Experts of a small language model.
Size: 18 layers, width 160, vocabulary 8192, 54.3M parameters.
Below are experts of layer 9 (counted from 0) of a mixture-of-experts language model. Rows are named router (the router's row for the expert), gate (a neuron's input weights, with its number), up (a neuron's input weights, with its number), down (a neuron's output weights, with its number) and show model dimensions 0-159. Each number is 128 + 32 x the weight over its row's rms, rounded and kept within 0 to 255. Numbers have three digits each.
Before each expert's rows: "raises" lists some tokens whose logits its average output raises strongly, later layers aside; "comes after" lists some tokens at least twice as common just before its tokens as in all text. This comes from a sample of Wikipedia text that the model never trained on. Tokens count by the router's weight.

# expert 37
raises: "-", "ing", " ", " and", ",", "ed"
comes after: " s", " S", " w", " W", " sp", " Sp"
router:153124183158120096078090119100153127074132132222100085146061131086149155191077200167132205117190120137139088083085069167121141179143142128125181149073128127136096097167189065134114144153113099121110101091107120121083169155109124171060143116120106120131166108142088197119088099076154157138109142144136171113140116110097099150159149139109132095116123141069151172143140075131100136161075126131106103104155117144126132086138105104146128165097107082071133119127174107131095168115121111
gate0:150146170157186137076097109120146086146137121148091089165081138146156172157095118138138090117122210158166087133125085140139120139119088145053132123140155163120103115086163078159066137098113150146082068098119113133100139123115092145169116181149084107145136093144120188098095114144133144119121145105082139169155183126095080137111147087116078156133145124137155161116111160109169111116117148108067120255186095168084153132178095108103094129097090096108110126099088169092088174160105125
up0:120090057103067118162115109175149177070085130188162099138118156114179149167135084079095158113082156159125171165143142171079135125151132202149141126125127112163095108098095124126159148098135127155093101144174146115141116219113154098110127164147153178072144112092135149102122135140142161175138094112107139157159175183162147105139134104091109093144180139142171168122129159175110119047157227094115078080072153140110096101120143046116114092137131145123119120108132131152145155125144147
down0:173113150094177146167138140078190128150112084115078100171067064095115183150163121097162226151159144108150179157133142125134178119145108157127159128117095128122142172175153124108149156119167155132157123150094127125067087089092115146157145163137066126097153138174163126156086148078130111176105095116093146142094114115120102177087117136127157169152042062142138168189166136145204170150107124093163140111140122119095098146113157127162097103074170157093127078084132140155139136111103136
gate1:121061122168097065122094108099118135090122134139140102086114133167114129109112111147188161114081109125149121127125130144188116104143128094157090131089116056051124105129159108157186137143110168119124125153086161106105191139107114164142140086096079142083138136070114103132077122161182101154140174185131126076142128135109115101117165161183060117183175097089147129125110064153113153163046139082069120136107067106134082124074127127111115127074134062091115081138160139113067129135114120
up1:068146131161139093168115118125186141173126155152165174070067188138189133067090135176135159099201118173124123078090122144145137136083108146186110142109128106110139142129069139161232122150134144118142106160119152053151126171101140131113156063138088108127138121120140118151130163126152157132168156128143160156139107119180099123174117105139127132136103138109166111089158107042105169182080105104107113098123145191149122124098105159167109154086130106115121128178171148080149146132100211
down1:088131100125149166151106144114074121115136141151139133127109153116125127140127118123110161135107105115110164093129128151113163128134105125122109043111131195128117109131118130135153182084102085160145186134141184176138103164100165062115105153115080103179146173158145158128152101109168109120107093070103141165100152103100088121215191124139049141168106067098118175094174103154124078115066130057098119174086149132098103124145096133129124080165137150060123049089085143060102109097100102
gate2:135087178097115112110104151162170059144165154126138129140089120161088164118077085170134082088117095110126159083125111177106143164195108184142050131115135131136161071130123036106077106187141154119170142123155104106082168101075148089128160170133127163096093129184126184120103158148140154143114079157089126121172120164146105118075172126146121101123120128129142107084102150094113173146095089123069122108146107138150145148173170113057106114132121137083147089146129173086099196164124169
up2:093113132134105109080162160177135099090107132101180116088147126094123167106153133105157093163191107195129159147129075095110180146092149131071104120092173076145206093154166098144110072113168126122121175107179162102128161105158125075131096081149099166143135094144121134083143099142071069102119126098118124107085119167139161173146144146077122119105116145196206073160089168055178136127132120117141095184101194168130141103072098151134105132124131159149123137097091140152134110107133168
down2:140129098180083069129070142118115182111155141109117096162111112081184102128138146137071086181153132152118143118199117098107118105152118160155140216112130150124138155148134096134139131132141102082106161101097091109152176140071137157192130145101123096056145136203103080140146117079122111099100138107151163124116163124129126156122148104155064167106175096132160177118105166123080127170147133103169170137164186220161116143118142177126062116081141112117159102172135094126106087080135073
gate3:151150134126170113147136128188145171139120137129144124150164113125048133136071121072175076136094118148142112118104150172149137186156135084041166136126150133176141081090087138096164106125090113144111147145104156169124149096146212132078163154167101119190076176137155170149126156179120103114126208118232130180091171120168154118147166151150155115105186099138129150176122118117083135127125148149131177098106152127084124129180130100117144139136139094048152124144081147104145123090145128
up3:169152110136144128114069131108097124179056132098159091081143197134181139160171159150107140112086101101126109176183153113139104150138133183156136114148127099135107200107124118070096113115134119114141126117119100113175091159110118149154096125139048113113132116170128137143179184142159097128152150108078106162125143152154051108134187193128078155116096161142141128045120160124135166184086103118108173153152121159118172199118112147149166145097140149181083095147165071158159143169174097
down3:200136201149128121146081098104100187158081105112171110119139160078138110117049144144108146091147172128093091174140079090097122138158147088138197163104112137182103087121144138120105168114132130130164027144108164135095124095100162150110130184198118140089208036163132088132140120139095106114158127090130103106160150175076095116128186134150101108122144112168098139131092153140117115073147144110106155178136126135134169124153096127119130122135174133146057132174127093120129165117168141

# expert 21
raises: "v", " ", ","
comes after: " E", " N", " I", " In", " in", " O"
router:148161122119073117106086127109130178127127091153129096120120103101141110135116163157133155115188143123120116131109142142054128207159101145139157104042081078110133056120179088189124132143160093100085160155102130061092119135163152138103159147179089119095159076112104156129080086102154134123137187138134078128123159114106128125130187142118060161082108174085133222078143166152134132155095137157136125085139143167061125140176152112147131151116100112092143158093115084138150194116147089
gate0:127121111135068013127184052137159146064071092152113165092101159090124142129107098165136148137135106146091098098144109139162137147127096169054133216111050100130126160151142143183073109115149146141117085116153175114072129128102177152161134206143091158175111139133114161100104125158111158146136186110093150152158163162136082126156113101084081136096134107081130116107139135148133139111152145177201135134141156113159115156113116121142136093198117101121139119098108141127193145147119147
up0:139135164123136111142162045097137191151120083157148066083106168108109060158106176130142096095150167159138098135161098109114086173154114193095201074082116131113130112093142118116083121102078130053158096119140139132119098139122162133160075104164156162138101113154116166133122147111125111125158128109107172139188146159134099090108087103155101108057111125088131139179106134148094127160140088122134168132124170136202153075169117073121106149138123107084146207097067182100108131173133119
down0:149080185128093192188162106127161134181109169139055102127126166138119144135148131145146124110106154140107188120104173143151173141142043156181074083096179144129145138055094145129094135158072132144139155061132128175130090118157154146061125162128139151159043164148135095136087177137143126135145091069114089091151195121153128120146094109129142115220085125147120088102172152164128084125105139075097104144116140103177121143098095075118150117126096128152147116095122155103124103157142133
gate1:126139101109122146119117096122110102151161074150151109127142092158176090079132148130143123090124179061106088144146180142139082115057151129177083179137096120125078046091140088122130174149147103140118120146070159158190185135144128106086128146094109125135093138129107126119139109080197115202207126080091100172115159124113139129167142094083104119120115121168140110163135157144107115079145170141094181116115121135112152093156146074185073104170128164103173118080169089151143207128150108
up1:109094128152166127107156116090139122150065090112091094145102126125101067085108189103132123078156105106150028118112132055142089167082148146118089101089130103098123120123137183108136157149178067112176131161050152113113115088159130077135110135175111120172151103104120155138189114107193152184144122157149137154115160152141175118136110082105088113085143122224107142170147167095128128139177161148073183126137123160130131121155149110132105089160148106135087150065135153123067143121160100
down1:144147141114141162222124123118159112083180159150137180065150111176102193109094144073132163075140156103105130108177162127154040152102121142112199161194091114132153156097146145078080155151117137138170151142050096220108116085085110097162134117140117114095077114144091108143156124136135095123178151078115178171131146093132156111122120142163120160121119118088130165132137112115096139134139153099047152133154115125107059150123100112129109122082168111127125132085138106192144166146159145
gate2:142167133199161114104095112152144088136177121180135119155121104109165111091151105135080152154145128143101101124063097102113129081150112115064159127146079093135131111149143098181067088146147103113162110142086100144091144209061116139160181137130132106086098118144148164081140090075156123156184179173104140177142073085139131101106159112107121168089085075102118188139125106125121134142086159190154123121116113173087157040158172099124138130132117129143164159114099081196085165129125156
up2:130130115141154129114111086143109145080087060059163110161131091134160160154116048054184165139151111154128076130103134096116112106084088153149143163135163126127097169135147172102157141199135117109107153142152118115189113080135093117171118131123107116165182118121124084164052098111132154101126163211142070137111127139125125095185140103085126069134184168136150116150142168131068132102143113132101136107101087173076078133116093141116098130179145079145104163126068134097102104194132084
down2:116125134156121126144139115150060152093145130148180116046077216139131118134123121101108113113143105080128090184113140106111158103154141106215151123098190118155100134197137151187148115121111102101071173147093126163133052139077157166165082152161147132078163097155101120146194124093137075114130163102137120063101156113169128108147090149182120154117172154137158084146150134132167126075107130102101118095135144067145132096128119138150131131124169128047156114117178087154086179149151113
gate3:203114167129141150154170151153077115127103116149079168111154104137144188102225128103140093113163109149097110104112157149095117147120127177116060068123175147138136175095183130145059159150115130145136176148135113120137116114155173117127135152107097108123174146115088115161113126099149158145113162177215076111116167118172124204074081138119078135104076166163136117105105135081111131132171133110152087117117139140136145142071224078160132105057159102148117138129102123160135108111090093
up3:123134119166114118129159167068166210124126096180121156105165144111146120119126143152106098113120133175185129114083146087134128109151142163164195113088124135093125138100166128104110122108108137081084123095091095131134153110110115048129084149136164101155137149124151037058103161100142166165130112110108160105143084156150161187104142160180133139090114165121094112134105196111193149114102148121146144179159140148164141125138135093145095121105100081215109124141137165157120246167118078
down3:140148128082110120120117210079134136146081084112145133149086123136161118131080159118127188096081100144119094131160127111126142198062146112150198091079180175060197116095109140143195136123132067137141117100169104117122138050136136064114099138152116113131117127140178108094129176137126140158153170111091089077129114117090183136188123110103110099126125212096076077129158186116113149189143156161134159106104164146144094091108094124148120157087089148118150157146154151164153132115137146

# expert 55
raises: "es", ".", ","
comes after: " H", " K", " L", " B", " J", " Z"
router:161180148148096146116092126100171135119149071151090127155147109101083132143129212141138159145196189107148106102056108189146167153142146103145139113062164092182097116200163112151117168114117115119115097054094104119101162127189097176122144138179070098117169138148077150201151102100143201124114151131159129118133156160150126142166181134100113100108105112129150121100129150143118186160136136099082104101129099168134173136152135131138106121093097113133160121090173059153123159103115053
gate0:145106163126181120190146101125194150111099177149180138153152066114112159049124091154140186079151168124165107122141109132155151160133167141053150116153114141152156075136079166107144182084155139118079128073128130124104209161114053149143112126141122111076130125135110161105106146161129144119124136131137093182102128119186100146079082168091084122176130114133146089117134116141184158143102106155127152157131082198130131154093165204133097151139103141097166116117150111069174120087081150
up0:148093091068129160111112105150125131095155096154136100115143176102164087167185155104140125136147126148163119119133147126106188100121109091142117174125151167191180138104144130143082127129097117059120153066134056153077090108073143174136146112105165187168101121152144130205135107204181154136189116101174177187148105133141176122168097081139204098130122119119154169126083068142141098131143165056112140118128122123106142128154154125104092181108139136166125160114134148192123105169166108
down0:128136183072144061131150103146133203120160127107113110144148161127107146143096174117137111180130092123098128173133134106189088167101143185134141180167150151158146108096163147170084112125124161079112133099099129125077143162098118165100050110188143118105168151150147182131136102139177174146114147161154135133093081169104142061057111121153085087115146155223116096138159115137126141140107064117156161107103094156133111083167170086199104176113103128126123140159108150121058148163151142
gate1:121137066107134149075123134156090194144151110177124145134126161180140116119110116107171091167135088103077154093165130158114134156105125155197124093185116135118169105120124194076143082166129190152155117085080122122123183133147069080123121193154113169099166162091134160176088147193113126142193135121101159103121150105118135102149142162152107103142126135172117129153109167154099178176158138136141186089105078075150137121126180164186094066136135121092119148082128148194119134076135168
up1:150128124140144190121111162091173124060171135081133066098103154137099125143107181152114179171103108152134121059169134124128136173067111133143145113149153125141139184105150158112111144141081119136157119162156134070122163169150113084172177158127095131189149128138163147164182139139053123140136163100105120128067134125155116079123105103120059093215089090113109088130146137110126174179075134162183117056111145126141131169135114108155120136108098191068140147067127100162096110097084130
down1:159106061151141137166141149143127084143099144089121081139098128184103103079090196087085117134161127166138084133138146109089093149158133175089073130103141107117144131088154130122136165152145075111186159087123081146113154121126178113191104149136104143157167094175118126134176102174112131183118101118078153079143121088155100115164146122145122160189089135100095125106177118162117121103153183124095178140117178126186094148131142092159113203052165178102120122111181081127189157187122114
gate2:148134135117108133091155180065102118133184124161175129154093142083166120139189146072205111161167121169137185095120136167128171127088093113107126110126099151127165137140090117153152133135129081132137088140087206187156161150153119160145130081152120128195156143147110161184128094103140145217146105149142114109119054190071068077158138155133171098120100117149103138149111154102169112153123131112041080108124076132132157143144121159107123135148136115081153174124151095150142077084171118
up2:131146127119091124160165183123149140134148154133089077128154160189143104152152126090088117124122091126106146095061094123165178202112135135140083119140131122168160183094110095143172157078104090136075120061100156137130159129170118123121169108149131138131153157151085206105107072131133173117177128081123119191104131207137154119182108129144164119140127086123069146137124114148094171148175103119113100078120129099156133110127120217156245105171157104109130141099126094115133146136170087
down2:103173169127163101141131135165116069153135087076156099133132057132156162114116147083052159077095133126124175109175135129153145090173158165189148159138114108135126086113136148099102172171149034124162164174121104137155140103115171154138148106114136138170105128118109149113108221074136124125147100159095154112077095094079101140121134093188125096139146073123161109129090190159124162147134139162117137133167139122131110103150134116228086174121101209139139147130102158114169171137153164
gate3:096099137130108151099072164116131098182192125123121054158170118125081113164165085167153084099132086141167104152091138139104133129095122133144106095092160133099112150111148153091158116190110083092121105126240147109190063146166098180102176125134064100105097135120110147118135184112122138145108133166138105109137136112152162167121142132124077132111091094199129102172158141138166158135102185188142127123099079161197096173141116101113072141103181122120068132131119101068119150153156135
up3:109101121132119078101112110147105102146131102097079139072097087088081126055084154141127159082169156135048163138108138154074121184073144083134128146104131145099078155104187113136143158069100137142139116174131104131156161123150121155141122122140141075128157117111143146164174129080129104093120113175075142192160077141103130137133082055133116104212092126136111149025129114159126150134136166102196098093145073146088125073135129178074161112122175157150127123150105158143103127119107113
down3:110125128161084120148102134121193132097143072121128143121067122112138139159139130108140110109134139102142202137151068118123144112114139137147130062112126073123100137152069139133136179134103120115097149143171129117152085149095230096159121126067123144064111096069141107178119107139121112125144174127165056135113126131151128172077180102149089104083092161101078073157094145174126160120164149139180103124136166084113098148122123185046109086170166171140178087097125108105178121170132063

# expert 47
raises: "i", " and", " ("
comes after: " M", "am", "m", "M", " Am", " m"
router:172178144106064132120088146105143139132144064183122116137129114087143121123135176176162210130168193119081112152067124149150153160135117114125124101081101081133126112125166070187155130112163151098081143123146137081093115083142128172088140119148105088165141151079101110199135108146100165068091136139159107119119137119114151101168172158127126130104100122139184138114167182109097157180131140158124114110112161188120112129138114111155128145083093119135157134115228068135086205134154055
gate0:093082091151100168085097127176151095130111076095105109135218134102120148050139157141183148100126138103122136101122102138224149108099078110080140119092107173141099140122155158115101131099117157088124114135200125162117157151157127217127140107092074124150138129097128110135087061112121166126133176145142130144112098074101110112219070128190092097126120116157162171139172121097117056095113130160129151106133140164111084125136144153118068169111115188122134105119149173144081157140117124
up0:109136147087165168123132136114132150121150124140134162139123117126143135090098083118108087132138146114112081099137103136172150149146138117091095125073133117135100098143140179109156138099196090150156118159098110170114123134111130135137090157155127211094137190060168153104136102096099052121107183102131103134132101052131155091108164115171132141178121194113183118125144111129194103131086134145100112125109130119156142139107137120171089182080088177179087178000183173123123087136094086
down0:081146063130115100104103130107120149098148128119134165120102114132124100130183136136081091064133124148164164138106157104112162150129199137140148106148057092163087135155099150130128076131114169155105091155132161157131142134096132151133127080129156081152077099100125127127149047124116087146081154087146145093157132167114139078097131139115147163085108117110096122085064204144055055134109119124153085147165137078032092133181117181100079139118196118136132066095129117070122110102148130
gate1:132101118114133145193080093169128132104145144128135145091080063172176125141159135219161159147103102089153132140156141140085162139112150209110141139087078114081141166116161159090120114095139082128161137169101104126153110095176153130090145150151112145090119132156152062157123113145148138057061143150107181137144101165124102131068087144139079112137135192171053152129138135170103174126171097117086107097148096116164137093137114114180143172106095157101118164157121051121152108167122068
up1:081092127154050139091225141130137132148119140109136151165120134114116142108116099126047111120163124118144134109154111123135147182107111105084119090113182165169133128183137155155128129178119136124190128088132147139134131115132153101076084134118111065105126120119127135139127108115131147097139125183174037226147090117116109154217196101133128109118118120135160049160132090192125068123132099112133175112154145111095096159108115128100201106199108114085143135138172121144176124093096125
down1:125124191129126145119067160120065113129154141133197117123094100122111196117070110109126163091112107125048121154121172135104116088116119144124175150100116094111141133167181125121225113118179160192151080158139068120136139095114095158137116166118128139064153124085127095128178188140132120118140113171091074103145057092124111125132111109141111115116122119098156124074134135142150188149072186149069145112201128129143110098113155122224140073153135117134156157125150143177163155102119142
gate2:145051168166197133087154119107112097143183125130135173103113127115150165037147153098149176186157145149077081109119189108117156115102171146144138111105134133120141168144161101109130157118152143096202163100129120146094132149149145168179140085104150118140147064136059150097189142149124115150085143123112116088128192136136111106135063160160109120073116141105126109149162160161137151150116099113131119147105194119120120147140157068126115125045084125096200115079189100098072129104141096
up2:179139113124089132105160094202090123176177106088170147124098147131106117163091142150129175159120120188118137144187132156128127144104170153141090104144174108170158169100092112072084160158117128106140151205111089139161102162161159116121113106088119085142208191102068162114106138132114131165142143151130127141114090142120137104114128123151081079111156105114122117109189164092136149142087098137147204162183146105174085111185139106125111066139115112080153097139129137012130140097152155
down2:117083090074133130124156120191116129114182133122135155142136156096098084145141093127157029079116088178132132075117104133148163113073144109128105135166138084178117087119091106143095140118089132182119168165106091148161094141103116092074107097092124108129183108056065127090077141092127121075172089144118088153127174194144081093130092123161157152129091116111108150105141125142147200092087103154123084139165124149109169176104096072201133144166067111135124126144113140123155123069135134
gate3:125112135093089094169056093186085141163160109124107132130084096130160194101189109191154163110117108163114110129137149182143109184192087073145177119122142200103052145134153139142184175105100135134119135106134138085108113114089142150112157103137090064088158151128139157157142196124160140121134134065171107146144144145157168145147121141179136141102129160155176096133089092122129216146140183141091152144164115130166135096185156138130087128187137130132075082089118114095135136160127105
up3:027145133136155167149173103092130165131133103140124084083142130091096129147157162114159083096144131097103068100140129117121095141119173128128175154098134097088137162125168113124147052129133143114145126184111154114166113141153126119129136138104138168194080089138102147162097065118117132154182156192137131195128132146109074053134141161121103154151139154099088159086040111191167092105144145087102137097106161133034089137131133087104142086140129114173137082162170139090153114180118105
down3:178122136180141095118117115130158119130084164110103236184117145092136111103176124126136125126135216062118127097154106124128128141054120068113151145095144104122109111127134083163153171129092124121123177117176136092091097095133124135134131145075106147121061134056149076164162152129122120103156163111089141070149068127183123102188091114153188108148148101145134115126186135091139137140170183160148128049158137095107147129128148080136154211081139134131128183096119134160120109163117121

# expert 39
raises: ".", " and", " in", " for", " "
comes after: " a", " the", " A", " of the", " an", " The"
router:174138154162088085105118138083176105119197106128048128146138067111109144137090177155128121128155110107070105168109060153079166162129108152165136115055152096155125107105118094178101135146159102120075118114093148086135153154139093152095162126132088134124162119126121187117128103090121147129125177163153100122102182123141122087106136148078146132099108189068184173079146080191126105157032067106111154114100121111102158189115186152149127126117096098105150132114182113155111153107139103
gate0:058114092146106110160122138059118153132109098173145134155091114115161133118126131133142095126120155135118112150071080100125137147084153147184115125091083121110173162105190103113126126151114116126144088120174120103161134170104110146104186171146141160151088143115099129127107170130131158154204095120179111143183209076114124156165164121158140172128090188101072152103139177082065141154137061122137149135112150102122135142133192134142158148156069092108157165125156192037187104181111105
up0:105149141100178104087082177103202096082103154091143104103127114159143131157075112129105091159129135115093149137182162094156121139186166126153119160104092162132115137109118124111074010070066127098096169129124173172078113125131131133122097119161136147172136150116176119193168125106144152103124163170142124122117070119099093123122175134153149046098093132152156146122155081102154109150147163138129129149122150093142150101081052104091122195065166121101122124112137119204172119121126110
down0:134121176139152102103116120151155065124073142137202102154132133069181192126148144096126096134117088105088155134084171117033123171138130137154071109083149180089125189110128178079100122141074110093100160136115136140075121168117062099088145106190116153103167144114145139194099121165120150167173115113198100089121115115136168177149154165087080134148094135193103139155081128146115163102136107107085135142101152114123125076092104158174117110086106116093134125142131116133138146172167081
gate1:075132132163110096085140150101108117100085172131169125125137133174070140165122195069176125139133131107133063103130082081076154126102180144162142135144132102153136144132122117162175111173142090135138136120150097084226136098144101164145109112110161127117150103108186127125125132148180220133083146083126051137124132130094121137123119071170111155172147147143167149139164100151144086129121187130122113111110160109152141079067137152132167167108092020163164121136139145118076087077108145
up1:135185106165086112144092105090073169177161114078055169091132122054132176149203127153052119120138076149180116072129191099131106101122141111107118078185106121124104167123127094098194137107133119096101168109125114155098118086120099133149130149144115140127144138088122126102129099128143164074148153112115139133155107140174159093123166150039164105148105074127154116074159126151149122127082134126071162189061137143139133124170060127113147115159143168081157113171159151103137102167149101
down1:089140175114103098113083161136116142130122096108121132123140100093143183148126098159104062065142105118093133133118072092135143132147128138113158135112141127122160101131131117099114087113128088228093096136114104116105117126160109119071152039162120181128081120111149173111106111135199126101149127110192139068067071170145141110065103106030202112113147112138142115166170164144148159080081100084136118206109076135177112141096156176131105124123146099135151105143142108077106090132135142
gate2:130137080129134074080105149104158105068141131133140146146149136088127089096082100152157168101127105087108175122183118094100141137110059162124125099135101173109136133129093145097098117147192125075192093151048173146121085101095185149126135162165083181123185094173124178099118090104155144151120160154102148155189146089154086130132165153159126098150124119089130183090090133175116157146141098116057169173176149132102131200161064152176121108124113095109179086128157136132136113093129146
up2:200108152104147121162131088093094194160070088139109155147094118144117172131110207132130144174130076158151152090138145119140111132128178097109129081131121096110144087102175068143157107132040130133096156124141106182133122156131163101107151077113175081164127140100176080090162137127046097126122139155136073085121106150138144173111149061127182118093185130173062141160121167090124123127166136140173096139077085137108090115133095111146102102160186165121084132134123146089101130149169090
down2:137131111168119067117174165108119163145097145190113100103151104097136191129114197148162200119087108114142122235186093095081126108102101139158152132124126129189103129099170089117128118163148126118153113138104111111121114112154112120155070114104146134138136099092131169202101119122148136196183112163137119043126088111139105093106104134171138177145120174093088115109147134076091147183125168110148165101121095095169151171129133202130136163125088122075129110074175117088109163076142132
gate3:172112189169085130145107075178163087143160102141091095093143071131177155159169098145065120078156090104116135131080117113106108177108167081140131081131213097132064137090147150176077114174149178124097148128142134129078115140104097123126152145079129115104080142155098133093128118164043148140139109130156103135127126089146099072152099123141181141100190175160150154119127086088130126145110071168131086150165147110136150113112075172129136199154101103090101159118179135140144178159137157
up3:163155166123176118111123163071118169134125127153135162147094147149132139103084131121114050117118149131131169092121085082170153110105114142121184130125098153135084119160071158156137128111061112148255115154190119114137120100140098175111091118173127132121120098127182108175114137134114114188076113133127153101073088166104135192140132140127168086131148181113117137148129091097078109174141089123158070088093165155149165085068123093131129100140113171150103123178176121076122175134136141
down3:125185079078095151112141138117153113171118139152196155202108178084182144152123129168173112121148161110085122155119171164127148165139146130077100099163098115110143161148136118103140126144085181097113039050068208149128127138117094153165146130168173128118136094128163142087115181052135142124129136164150070089101175181146108177122172112106097172088151114169092123103113156134124121139170145128171112100165138077151133176158148120107143116127112122136132080114080067094099146101123092

# expert 8
raises: "es", "-", "\n\n", " and"
comes after: " K", "k", "ak", " | K", " k", "K"
router:118115173154077130085090102132140120115164118147088175169092063113094125161115173132164185124171159115165109119050101151061116164136125173116130099073111134139118086161164096144139162134144099118066130106107140101108146064130073132058117099161091120120154066139121113170128138114104164126049156139157119120124153149174150177137157155122133099102129098128141153105148156163122154179112138108069125062144153177134144085139130152144152115083112089110147115132225050124139165109138054
gate0:131174111117100099130137085135127159111223110143127107157128074118144114103122119139147101134140160116177155106085087144104177162122183103162156093163142099151154058092161159137100140128142093141144183118194134071126177124134137054110144163145164109205147105184183112150174165160130136091151146130178163106148152183070112137127182157118166116225121079158167117160104140102126105090162128094188113129150112104144100132110100119148091119177125153134166175119069125096177147126096115
up0:104131132114158131099122152094076184039054130108171142094156161181140125090135171128080120148173159194175175071161141189137152087123078131093127117069093150094129131141110115142116112113066158207117126074131130108149184062146138113158112106158116147125064175130068185105161080117152130129072103133066129186119100087192155111101098109109119153144111126127123124112103119119117131124117113127138121163122184134128154164113162143061111169126153110118073138120123080090111133140158115
down0:198189159134167030112172170158150097106140122153149148127103125093119063140066150172181112102125035157110109129146156175186093100145120110101131093119134142164157158105138154082127169147162091118192116107115135128155153117064194154164067194142094112145167132159089107158124120172116150138109090116123130152139139065148119088069085131140132136139102144142153166153108105076095146146089095111098145098146106180197074147108115091167134104111132144143101139106141102104119144168159131
gate1:126080173077096097179135078093148134094118143085124135126102175154079117164138163122096132113138121090141151140085154134126104118222166149072174118144091132108119100177162102129145115127179096154170164156170116083084138159103077173142103112178076142122162115138155111083157145197149077172119102120088135094081168130088133142116099171162083213101091151118108121090145124193171131133119130101122124139122152077051147131145135075093145118098165069132153120146135120130207128116139153
up1:130127132098203127128144109093108162162075188077134088153191157129151152122116120147180073136123128100123107173202131140075106133111153089158153139128077076137114143102158102085148103148170129109235169149105148103164123169120096119114125146163130091138196087134142138078127133129080111118077103085163168132107125138182166154117127131123109114103121133152087129180112157107129159148129145154193119131099116149170093146089156043107163137065178079126171087150164172146090097172138121
down1:160166174069132133179141118130134116154096138128125080131173052141140187115130155093162215069183150143092133188113117148058102148150150101125131179113136131121105136123129111048106138085116124138176152123127163110098138132162087146151113135119090136171053114143165124126139079078140153139098125088123109131119091046122146126152230108051187123137163118075131120092140149112115095157111192145127172119132124139136195148099144092140169172113102120108104134114121161152124070124108144
gate2:097100137164146117171151187094155142125076173125110111131128133130066135097160136155137161157166107164123069177089101138098149160116122162166146205070114131120138071116143135098092151117131092154137078096146142137187157094118151112078110128087146120043124149167093155211125203088105098125086173151073044149125121173092141156174097137140130150132151142122124112091140144154126131151129165142146111132094163182132153165112121105115120070184143101067127111166133117129191070121121075
up2:103181139185083136167100138114134168109139172114106130108163081174067140133130125217080165145149113148078099149132071169057102099110130182152108126125223105138116107105114107114101138104127133168140122100133145153143087092126152140087053107188071056108173179138153133141123188147151108144176138106175092108125134124078164178125164143157167134103157150113120081108082117131116175186140171095102143125147158131140149107095165155100086099148162155105153163155128158132162141154142074
down2:042208089190118104110137145136206170060161117111099116121126155132110068184169118164111147135159127165114159107128156146188169150129188145132108155145099190116092144098108143134144103129092139112124146163165104079188088161093144171122166143187120113119175111083156120077157147154151149149169173141128121131097132124143127142102076140218089118130177130142061116211144149137143155129108116128142120113136111199130171158123153185110112059131119129158124121135153118130160114160146126
gate3:175107144116110144138097147112087097118110147121091146144200104153091143144200147179123078119182188113150080157106157183159117116155173132192097090197158145136113156172090038145153157176144189081167129092079124142093113104119098175052088137115157173126143117086143142123098150085148168162188096127119155125173133157129210096116083117107141112110105120128148140118134150151131137151144166135096108134163106140169101072186130093157099121097160088149143149143140159112104180115110146
up3:117073125099136118119213134114132156132132166155180170059093126134164110143149103111129115139073097159134167140113141140095129120144115117108119055135125083169147163126197188157113056064196127143143101109116133177156183133105148114109185140122122109136150096072145137117164101165125165147067094140131041212102150114134148167130113097142108106121154201139100115163132205096138160124168093133125167135094148116119104137090128191098099138163140155090101089123155124155100147175163146
down3:147146088065210087135154110066118145185162150154144175112068140134108133100114171099174087166160123114091180153138153104089097090141177126122066120137082147152074138114200159137143144117141122201077098140073117095162190084135103173149134106109095085116132111060142137098114123156104125080114132139150141121137116136112162124135146113156135117094114150172116075133141143064167142143138118135115139122188095093093161189169164123192168087145090129118138130083077074163139101135087109